{
  "n_layer": 9,
  "d_model": 384,
  "n_experts": 64,
  "experts_per_token": 4,
  "d_expert": 128,
  "d_shared_expert": 0,
  "activation": "swiglu",
  "moe_layers": [0, 1, 2, 3, 4, 5, 6, 7, 8],
  "router_score": "sigmoid",
  "normalize_top_k": true,
  "routed_scale": 1.0,
  "balance_loss": 0.00244,
  "balance_bias": true,
  "init_std_router": 0.037,
  "lr_router": 0.000945,
  "vocab_size": 32768,
  "norm": "rmsnorm",
  "norm_eps": 1e-06,
  "tie_embeddings": false,
  "optimizer": "soap_variant",
  "lr": 0.00366,
  "beta1": 0.95,
  "beta2": 0.95,
  "batch_tokens": 65536,
  "seq_len": 512,
  "train_tokens": 1066000000,
  "steps": 16266,
  "dataset": "wikipedia_en"
}
Below are experts of layer 2 (counted from 0) of a mixture-of-experts language model. Rows are named router (the router's row for the expert), gate (a neuron's input weights, with its number), up (a neuron's input weights, with its number), down (a neuron's output weights, with its number) and show model dimensions 192-287. Each number is 50 + 10 x the weight over its row's rms, rounded and kept within 0 to 99.
Before each expert's rows: a language model's description of what the expert responds to; "comes before" lists some tokens at least twice as common just after its tokens as in all text. This comes from a sample of Wikipedia text that the model never trained on. Tokens count by the router's weight.

# expert 21
It responds to: Verbs and nouns of doing, using and creating, often participles after was/to, such as played, used, published, film, data.
comes before: " in", " by", " to", " of", " on", " that"
router:56 31 50 46 59 56 44 29 51 42 59 45 59 31 72 51 50 47 50 57 58 45 53 47 48 62 53 70 47 42 36 68 56 52 39 55 47 55 49 52 55 55 33 68 48 43 51 47 65 38 46 60 39 57 53 30 52 41 44 77 67 55 42 45 50 50 35 42 53 53 54 50 40 47 40 55 60 53 49 54 42 51 46 39 42 60 52 70 53 61 67 52 34 46 63 51
gate0:45 48 57 45 58 52 42 53 51 79 37 58 47 44 62 55 51 55 26 64 58 30 54 47 65 57 56 56 49 36 42 55 46 59 47 64 54 53 46 49 40 53 41 52 42 62 54 67 67 61 43 41 56 34 44 66 43 43 43 35 46 52 61 63 38 54 29 40 47 75 42 49 69 60 44 39 49 44 53 48 39 39 35 38 46 54 51 34 52 45 41 51 64 59 42 42
up0:63 54 45 52 58 46 57 28 46 57 52 44 59 60 54 60 67 54 59 47 53 45 48 45 52 59 51 75 51 68 67 52 52 45 40 51 56 56 48 50 52 54 61 54 32 56 55 51 60 59 58 33 48 45 51 68 44 56 43 54 54 46 54 59 56 49 34 40 64 60 59 54 57 37 62 61 46 54 54 57 51 64 56 61 64 70 44 39 33 50 33 56 51 63 45 44
down0:57 55 51 45 41 45 31 32 56 57 49 49 39 34 69 41 68 54 46 42 60 40 52 48 50 52 38 36 42 50 69 52 45 48 65 42 39 48 49 35 32 64 48 66 67 60 41 62 67 38 34 38 55 48 34 43 56 57 50 51 50 40 46 35 43 64 43 22 45 49 57 52 48 47 69 46 54 50 53 59 56 33 44 31 47 54 49 49 64 44 48 40 64 58 65 48

# expert 27
It responds to: Forms of be and have, include and like, plus verb-ending pieces like -es, -ies, -elt after a subject noun.
comes before: " to", " in", " that", " a", " the", " of"
router:47 53 43 56 63 29 56 37 64 28 32 60 49 33 58 48 52 29 47 39 52 58 39 51 42 63 37 60 61 48 42 52 54 44 48 34 38 56 39 51 39 66 52 65 47 40 47 64 55 52 41 51 53 62 56 51 62 41 33 54 69 36 50 43 44 55 44 54 56 54 43 44 46 54 54 46 46 37 62 46 55 50 50 34 41 50 49 55 53 49 48 43 40 44 41 69
gate0:43 48 56 53 44 57 49 48 64 56 40 48 54 58 48 28 58 41 41 40 53 41 43 48 44 49 60 55 45 39 54 63 48 45 62 57 50 69 65 69 50 50 58 57 55 56 55 58 58 45 47 53 51 63 70 56 36 39 61 53 72 68 54 57 44 35 40 45 37 60 32 59 43 49 52 49 47 61 61 27 46 65 39 53 50 50 26 49 43 50 52 56 64 49 38 40
up0:62 53 56 44 47 16 46 47 51 46 19 66 48 77 44 52 57 35 48 55 64 39 49 50 40 49 52 61 51 61 54 47 57 64 40 68 52 48 56 48 76 60 52 40 34 55 58 50 46 55 68 44 34 49 54 51 46 57 47 43 41 57 41 62 45 47 44 66 52 68 67 56 58 39 48 59 43 58 50 63 43 45 53 56 42 61 44 43 54 50 32 60 61 53 51 34
down0:36 52 42 35 51 45 36 50 52 62 75 64 41 41 51 60 55 47 59 52 50 53 47 57 46 54 64 40 53 62 57 54 51 56 58 36 52 45 55 52 50 34 37 52 67 67 54 66 60 39 51 50 52 41 30 64 45 42 55 71 50 54 60 34 46 51 46 45 51 55 45 47 51 54 63 43 48 55 52 46 61 48 36 56 46 56 50 46 39 52 36 44 42 50 60 52

# expert 59
It responds to: Conjunctions and linking words joining clauses or list items in prose: and, to, that, which, but, than, who.
comes before: " the", " be", " he", " a", " it", " have"
router:45 53 69 64 55 64 48 41 67 65 58 58 51 58 50 49 52 33 39 57 48 60 49 56 64 53 44 62 44 53 49 50 79 51 59 51 52 42 53 57 52 51 43 59 27 50 48 46 65 51 57 61 53 65 42 46 66 28 59 41 61 62 47 48 59 56 33 55 52 40 47 55 50 54 53 52 33 49 46 39 61 47 62 53 43 51 33 55 61 54 46 45 44 60 43 44
gate0:33 42 40 61 44 55 38 50 48 73 37 49 52 58 52 52 49 45 38 70 62 44 65 49 44 57 50 55 43 47 59 42 48 42 66 37 52 62 57 62 46 49 58 35 48 43 38 48 51 37 46 33 50 46 35 68 35 49 47 36 46 61 53 60 48 66 42 35 45 54 37 67 53 35 56 46 33 27 57 47 24 56 47 63 61 36 58 36 42 51 65 50 42 49 44 39
up0:49 44 34 39 63 29 50 45 52 64 39 57 55 54 62 54 58 63 44 53 56 53 50 45 45 47 61 54 64 51 49 50 58 49 38 42 62 52 49 30 53 54 79 44 47 51 44 55 52 53 43 45 67 48 58 70 55 45 39 46 49 54 62 65 56 52 46 36 46 42 64 37 51 76 42 42 47 43 82 56 29 51 44 52 47 59 54 42 39 33 35 55 53 45 55 47
down0:37 65 57 62 61 54 54 48 31 40 63 58 45 47 45 55 36 34 59 17 41 64 23 51 53 52 41 54 44 65 68 60 71 52 67 45 33 35 58 62 47 47 44 64 43 49 61 53 67 35 45 51 46 42 41 41 51 54 47 52 41 55 48 29 41 50 48 54 43 49 75 46 53 33 68 57 47 62 46 64 52 43 37 62 41 62 45 51 34 56 61 33 34 68 46 25